{
  "d_expert": 128,
  "routed_scale": 2.0,
  "norm": "rmsnorm",
  "seq_len": 1024
}
Below are experts of layer 7 (counted from 0) of a mixture-of-experts language model. Rows are named router (the router's row for the expert), up (a neuron's input weights, with its number) and show model dimensions 0-255. Each number is 500 + 50 x the weight over its row's rms, rounded and kept within 0 to 999. Numbers have three digits each.
After each expert's rows: "comes after" lists some tokens at least twice as common just before its tokens as in all text. This comes from a sample of Wikipedia text that the model never trained on. Tokens count by the router's weight.

# expert 51
router:501418404651545524547527581573576542500523468479558491600536455507502478517490435520479556415479502532612412539662483478554375490497491534471463564542491470523439522484508463501531578492449536501471568594535544421506505478528410632545598507531492543516452555505484492535427471472475482500605496482494482439459506480528557578487460398543489482487491433479528544436520477543572516485564473460616508487482499570524517514484451460400522471470486517508388493447491477437575485482475526501510530487462449441472573531515502476536515431527424461449475488485560581539597483458438540477500541457424548519579445531611498415476486498497522551475509551469497480580616552479536477480408497431483527415492519587508551487489501450575584596565484519442465416487574493562484487589484520
up0:487528428466502565571607491473520438340574494486478469504501417465536480558589485498535530541398459528507545549462503528577411444520518568484542479453498498556503451489479514550483477532489448536482558541534484534524414590532563508477583464479457486455418512489443474569481542496492549627532463619450510557518544485594505554387521429455414438525484578467478467495523580525525620455531521491592485555527489552454467495457549557474422473566506499579500494505549424520579488510557495504377576533502502566391531480481514409490533556561492468501483470620533421569424500436410584475482517485457552478514415496417545500519560459436541531557632573480544450535490479576528532446570462428463540499471505551435519508583493511550477551454463554483557495538538468535503488463466522
comes after: "1", "2", " his", "'s", " first", " a"

# expert 4
router:469500509453447449557472429447561433426535568516508483557476544506490579449541493456509540619496495498553491566500469599459550496549595522481448482504403564499467573501469483443486528492421610450502542580419528514547445555496571492498458501464543402478497462463482498511523538534480457463532423483442516523438530589494525479541550461509562570518504573538495566534526491456546558408571535660423530464571530472485608572497512538497466529481383501442526471536504535471563507428535532561544483501415469512490456477473427402486593492535594530499562532455493462499531481536457521491554602549440437516526408535471501497496472400462568543539602501472542524517493467467516461552438558430387536488444405595371545474587454432557471422544597445486457571501515528481527470516492498
up0:536542537539480507442532480477511459473498506443505481459465521578425494454486443474502487510364446438432532454441534544470495505592494520463492442584487515501455485484464435528537547515479540628518519607523565458539511520529447488358574536528530535439428556433551412514596495578536464383538498516475471490543524513468493609454568552427555491509494443492572505453478448562557518464554349584437418524525459430619510552440501458535526487546510508495511463474443491479511582505498446618443418523444565530485556471378471461517405454543552529522511500483474447516507473439483480538543595536565527507566523542572515565467540468458476443487515545419486423542566495506425504344490555489506573546467443471522413463533549445504499433552500542530460487444498517520426545594462498
comes after: "\n", "| ", "2", " | ", "1", "|"

# expert 8
router:475457446626445494500480466465528467553539549521535555574535443519465467524513365398487557534533472511464485456475487548536429487492547538568522489614497489548416545468490541536472561572530588514439538455505507484526449536487585561494520447487424604563427561545519603511512508435465431496495511509494542405427447478545520447534574514526489478431439419501509505466493480524475495590540507459443483515461546528455507559499424472443568596457481499465540509545462434420497528608595511466528514460447389498549530495463456449493564547601474451547489450464487519561555383506537499510497372494515511509392513541538437532585513385545582526466592448483492484551510526496446479502577536452474502560442532416605528548563588464476483457498603460506583559491494497566475496606435494
up0:409455524480516495486537478522528471509527483501535671544482459460539451515405466470521462531504499516537502481550540461544499574490479429501438446522510519541519390481479505576539478499484468565559477454541457457462539449506436515537468528575567539436538594507544464612584335480514476484494522585535513504490437476529487545566500561504550477459597465528453499460439532522525464432451488536437530525493393551486621544505472501406558525436533461431570583491578517518571486507457601473513468515496529463554565585466571517427438458492497516462539575453527541541407525381534423562358502564439460438538531428558490537430546445501543521552619530530543615463473539500454453516574570489539451462502537538535489386504458553486488529524447518444468561483458464575541515552462472
comes after: "1", "2", ".", "\n\n", "==", "==="

# expert 46
router:513496503622486534456558474528542481486532493489487449576399486497480446512477525564563578603553473600411514516527519525532595522550486498530544456486488494505518543432481471490517616581334569573542532549489517537413468545545525568502469498475511536514568534477488479419482500514452503515433553477504556402552457508509565456596481410507464492470518490455513587556570485528418540516463537439507394526545371471460582505547505494493490509454456535457481492541529535455543533515554515518441527515539555581525526610483506462491588519548512496471605464454489373578490445482529505399516651475567558462421463574510549604490534540529469557555484532443496473480490383505536497564481458476507527484495459550491505463546491598609504469457458487525485475566586538464573528401576489
up0:425516426454632661468491453557513459474466530524503399439528456508542488565555473541578520476503484493466437522507500584490501496411506474406444411445410487495546572417429442579445507465527529427382449425517546520459515465574538524570534533463491549564527488429548548503579537475498426557456528463580497461479501493488400532529541527514496494557568531408590458536593462404408504569541587572472498553534521428458526474557527497447491485463426473523487542515490472517506497544503451497507555499559578541485584503487536459448431521458548549478472578480427568529518528512537447572465600403539463628494477500522461539532482472514534515472514436498490565577562522523411423492489526520465471533509518521434481485490563459547468446503481501477597507571497560616510485481574374
comes after: "\n", "| ", "wood", " No.", "- Born:", "- "

# expert 49
router:528482629497576578441425464556514545452502437453509564521543530531549504541424521443449583459518387511451414532491428525534429535414563512503511552492475474483409517437511514493448552523564492504505475523533526457525536538564634566493548568526503602526465613544476490619449532511418377578522501464528412470522461470477449509469472542456558420504485472506508546469565505472502544541479529488511605486537529537532529510411492489390491506427564422460412526486480452483509453492416478515523583515434435430497524468436569472554454547432532468564447558511480551453471432455424421491506502452465531541487568542384455531529601394517530556481512596507518471476475537489488471520413507477519523536523559451427486425558448444513376535490578447561490505572536508460507403530511512
up0:510464514444517589444547582554518514473508454426517516558522475522469572469573476422484499582461460503458503591472449507572465530595436446482423544539454567543449532426520496591499574519507551477433516563526482503563511483514514507412540482518437573377493521524534529477385505533551492502447474483464468456376508489548427477590417496571529549416469473553530450549435564612569500527456578448447576556527426578526544438567475527465568449478487542505506631534555491545493432538528538476581543448499482406484583432587560496426487521490572505496543500462437494447476521554538474472478587480425469508532527558460547429467431500481487574516537419475516579532445466504480478555446451590510556545530513427484390471440500555540464552426595485523524548556577467577543527437518490
comes after: ".", "2", "1", "\n\n", " In", "s."

# expert 53
router:498552531423503421458567462492489415509436546558442451451500498498446486496470520567524555519464525454450477550447450483398518485637509573527557479559524439542596471558455576524422498533432538514393432539452500431515492543537502562568429523434540598564635517384526502535392495495478497451474547536501496474537522529540515457507542504497505482472507477552575547431493569551455458499558507482448508559407457564493519467543453493437485457503489445538505422487580484552543562399594554499526546523532549499553467531470492450529455456530505579445563480565495519462424451599539485435511407451535541370591450472457546483440486435550457569382570480485401547374478444585467470476535402527517527436468515552496525471485476437514412517483518488502514504473540574455427461511519485
up0:588536573550490530498504601431528454556410523537517611495425548436512494436507479415418497565436416417513534543465554497529468506430567542489563578497564454494489451472535447436524500540477451458508496525482501505471440527533458507465512495529474471558573517470569456543521467427444522525507484498437480458517452489556463575501521494487526495544419539515633544400566573507449616568534492548455485465575490566523366541528539534556534487504485489560505509490416497457480535601581564576503521470486463581485515457472526544505511452412596544539487476565516489484563413469593553498484594520569486565534507540494525541536510526505584549496516535534436509452380414634438482451427466395481436425451491570499497512551441489496404445583523460375517512482535558441496569489483483
comes after: " | ", ".", "0", "1", "3", ","

# expert 42
router:561391472504449379571438529433512574507452576508563487430565487456434566534514558479508542441474436463502459541594444506555543483482629463440492528532526498574544433551485541472570491527559489507524505457471456544520401562560410504498441470468492516599495552526585435515426541495415513489580550547525542442522453544526458366461542563443441512442459535598497462488490524515439532451602457579564433527546488395514397535514424495484498560501464510507459475476491548522467457539596501524530492436521536514515486512498518413504547438535595463440462530469499551538457518411498452512523411471514493490494470469518385547528505522531553412457507544559563393471525432545556598488398494578466427504465424435483476440513583418562537479536517519487490547436469436445555489543501540
up3:516404455568578539499589531517577490436440515497541489532477456446566504534548416508473527473545476579432614507447456550556468521469479528453463529526527490461448557557486414568586522546538453502448458484488497442490530489547436454515506469501439409528403444512500459428501441507437489554434527452473457528491536461532554510523563490435487488403466520541476508508545460623392557583488591487541454582613524403555539568527535433502480511459499469509526624550435553521550543491443489503520432614535454514540462468483519499470479514526528544444605454522506565468517433513467519512395564491593535565547467477482563496516441501386405433487482433427581457393505480568580526602509535455460515595483562411589542534482526502509497542483541526427404493491449497509493516533430535
comes after: "1", "2", "–", ".", ":", "0"

# expert 38
router:550568544412431558540582526497537539488461511534538461563529503557589438474493501535472505524493572538545515586508498516531604519474479510526490479458478501476514487545539433468497390512420419443402527464393445479460497542565541500399413568576560484429433443501472495587582509586481533517459497553480490428522559441424523518509650540600530590513520574473489524502407581499534482423485566473593447514514471495430512497459548498528535381549414494498469474470537568572424494424450432489411476492498519605568519514471493506479514420424635477500559538564508446491537498552435578447481539591469466488550501534505500603476459477494492484555511535539451441510467521508511523513453505498492470434518446534447525505507527505477579434450439540513421525585406572485465471526606427
up0:460564521412567522562488489565504508531520468504446583476438508580493559417539457549440466513456580488510420552462601416575443535502534510467497552500480404457501467445405524504566446494518571435481386583400457485448539546487441416463479514521404513406523495494512495440476442511519550519583558496585441553521548509426506464415470424585436616446459522529566542504500573463464557496567528507601517556571491496519481575539457455532522462535518418436443447523494516479443523453592554441433497483485459512508483491465467621544563388481566493514522413565513457530487431500487550490448532489473524438395532477484551469520536448387434477464500550515458517461436521568409539440484507490561451539549546533434526494511486494523541443494500523501440574570552518386535412541539443
comes after: "\n", "\n\n", "\"", "\" (", " by", " as"

# expert 61
router:520472609449459416466556497499453511407502470538564432438537503426465575436489493469544460440466558485610483573548470519378475497477563522496433493533501558524490473479519410465467472566539501450496481569461474541510514521514504504531528535534537423492509514456554557485449482519454527491527479448516466496522495555607508512532527565457491437564481512561488554476496518484432439449585398592444486482474523523523531418557483490413614557389502521449510400491518506418448510420498531518586532477499547427481494433432576424526355484601475490495593501384540536507496493504532471556545564468539431488581419472634487463449499556507518532575474381518520551555541457495493476427507541540467554490433526607513527488550423471502418489556541528458398510536457599562466478420559470
up0:533512471554462499569568555478520513462492586560460498500489506484512527437552489411412531444349487478536473461493497463471621531566457499491497491531555557450447440582536389497457524530476438521493466512513473449570488577500469498531541529515523463497506534510533550488387567567552545456461570468453391520568473515440532471600415403540571593443529531585450503519462450559469604530582496479514490478518562511467509455544432487520566445455517500534457544605539486458498467592530453527559504469483465598616427534523487586536534548609584549446474474453430514536513558574500528475454526488552458368601461435531498516570502543485527515608572442538562552487530478459448479428543596497562411463474580499506398510484513506536447494450511531471537486564496495558502576456511467
comes after: " | ", "–", "; ", ") | ", ".", "0"

# expert 31
router:541428534424510512478469415529542431447566550482525542462454485444496386422417528510482532486418573541530482383449482454493481532510506585480433458494475513605552475474482470523556562551516576491403472500515454478492504602427460418473427446444440458599578385527583530487449532587504529556450535476546447445496503527448626502523547569503430419536460491417547590472538592464515474487465573502483413484452483468611463528547472501504495458465445468484494473501578425451437560507539494499444504386577455578523547544549528456543544497562446528552600487523462495519494496509564466455488456442549554562474482430495469477489560425570529375520595502540463475506527497436552459544623460572549547449542474518522510426523430448537445535450553509491537524516541500481530438485517564
up3:487482533581484456490529533524558495465491553439593455569488435456531473514507470505541499472478543508519455496486427501497425547535611531496400590603492540412476459423478501460574509450407537491456546477576477395568457403485436600521468508479402594556511461478548528504503530558547461428438478552486354523449490516496467530557555533540490540461540540541463516524502468491536608509536453455606554638566506466578465542518506455523543469463564501501531489461501481477609517535534478464439523460430448413415506567532535581563462504561470499501519511502519440503451421475490483493474448495467592511478430548563575418480582387477506557511524488625466472536532435415602545573477434550443576518517553535503470561490524397504517509426480590571554542511505523500536526527456475
comes after: ", ", " | ", " in ", "| ", " (", "- "

# expert 54
router:534478526500394452468565499477477459430491565551529509475578461454494442427433464547489514569435495511613530419510485501502565493498512527493474525642463496464519571464459453465548459530512469540406511430445409517463443453555426505471566456526515500470501518449518534472404495549514562396495499411431527444551429515561539448443537435480508507536392518547564480452562539534451438463567531627425435460529481427486566449474424525473505502513512556504432496504507500475489535505605499487467405480530589451436458424430451479504526480531471449482456482490440521531577435574525519433516483467542532510441451426494518434483596606511552546560552428426468484515494477486441467559489503458363540542479535626585510524468472561541384518468624466538506484446531493540468482425396494
up0:512546450512528530506541484469500523554458425478468505502483573556478527456430492468482449510601553496510416456590507514543520505543643345437517529538530479502390535489457539490429516491526516518440464482492550472419573451527559487575424481540408465531524523572495420527511434505539534463475557504436516433429457496497510506471442492543497591559520455547579508484543464557572526516549445558534478501519512515373422457506511562511495462551534471511517609473522519496500502448566504494548536461505544530494476537508494534557499510477468584320405524630461439485548472451537500463548418430451499533457458429548425422533472517534506442386442491496513595550546441537501437433586470549439454460453552508484502541511413546514561640545598540422494472508481535480417457429450449
comes after: "\n", " |", "0", "\n\n", "; ", ")"

# expert 7
router:519420359553434526490519440480581568493559539515521529519498460490523446608585444431522491605565442474456443478425490466530433472513500447562447459562447469446505522439460608435464433535544406465420519528523542480535484574484453462401459513512546451505541513515473472577488441450484541478420590499485605446585515560568572434437497389529420552455509500515450450479534460457537434485509561475599448517425533460462503539490434563550494550482484425599545580573562525430531477562506376491522494508582497464527497493484489477473552600528486505536469421510430526511520496522495481439494560485528572520500517415543482538607527533449579524538509461398501418577550570459420504482496428457562497470537486500608524457542448500447450448513535480480539606484454489555487487544464497
up0:474496557527529543459479469543564507588448517494450451583572469410517530476577564502515493532598502553464485467500452515525441479479592461555515514417483497473557471454529509497371488485532471464466505370556504446453597519457429538456517530589466507585457573495491611463489568466481513473524545557578446505608584532482523484412522487543471474521437523535480514447430460513455333569585489444501455542396477501462432512521561420581536446563466519439475506424465559520513462535417499425477527596559483511464473509407482573500537522374554546519457557537595558476444467516479521552472428429427454504531493541453470504512542584466549432507449439546453496488477445487524602489458428551547459538462504489364488442503525517465505594497506480433457424549492536483547490573502486
comes after: " |", ")", " |  |", ".", " =", " |  |  |"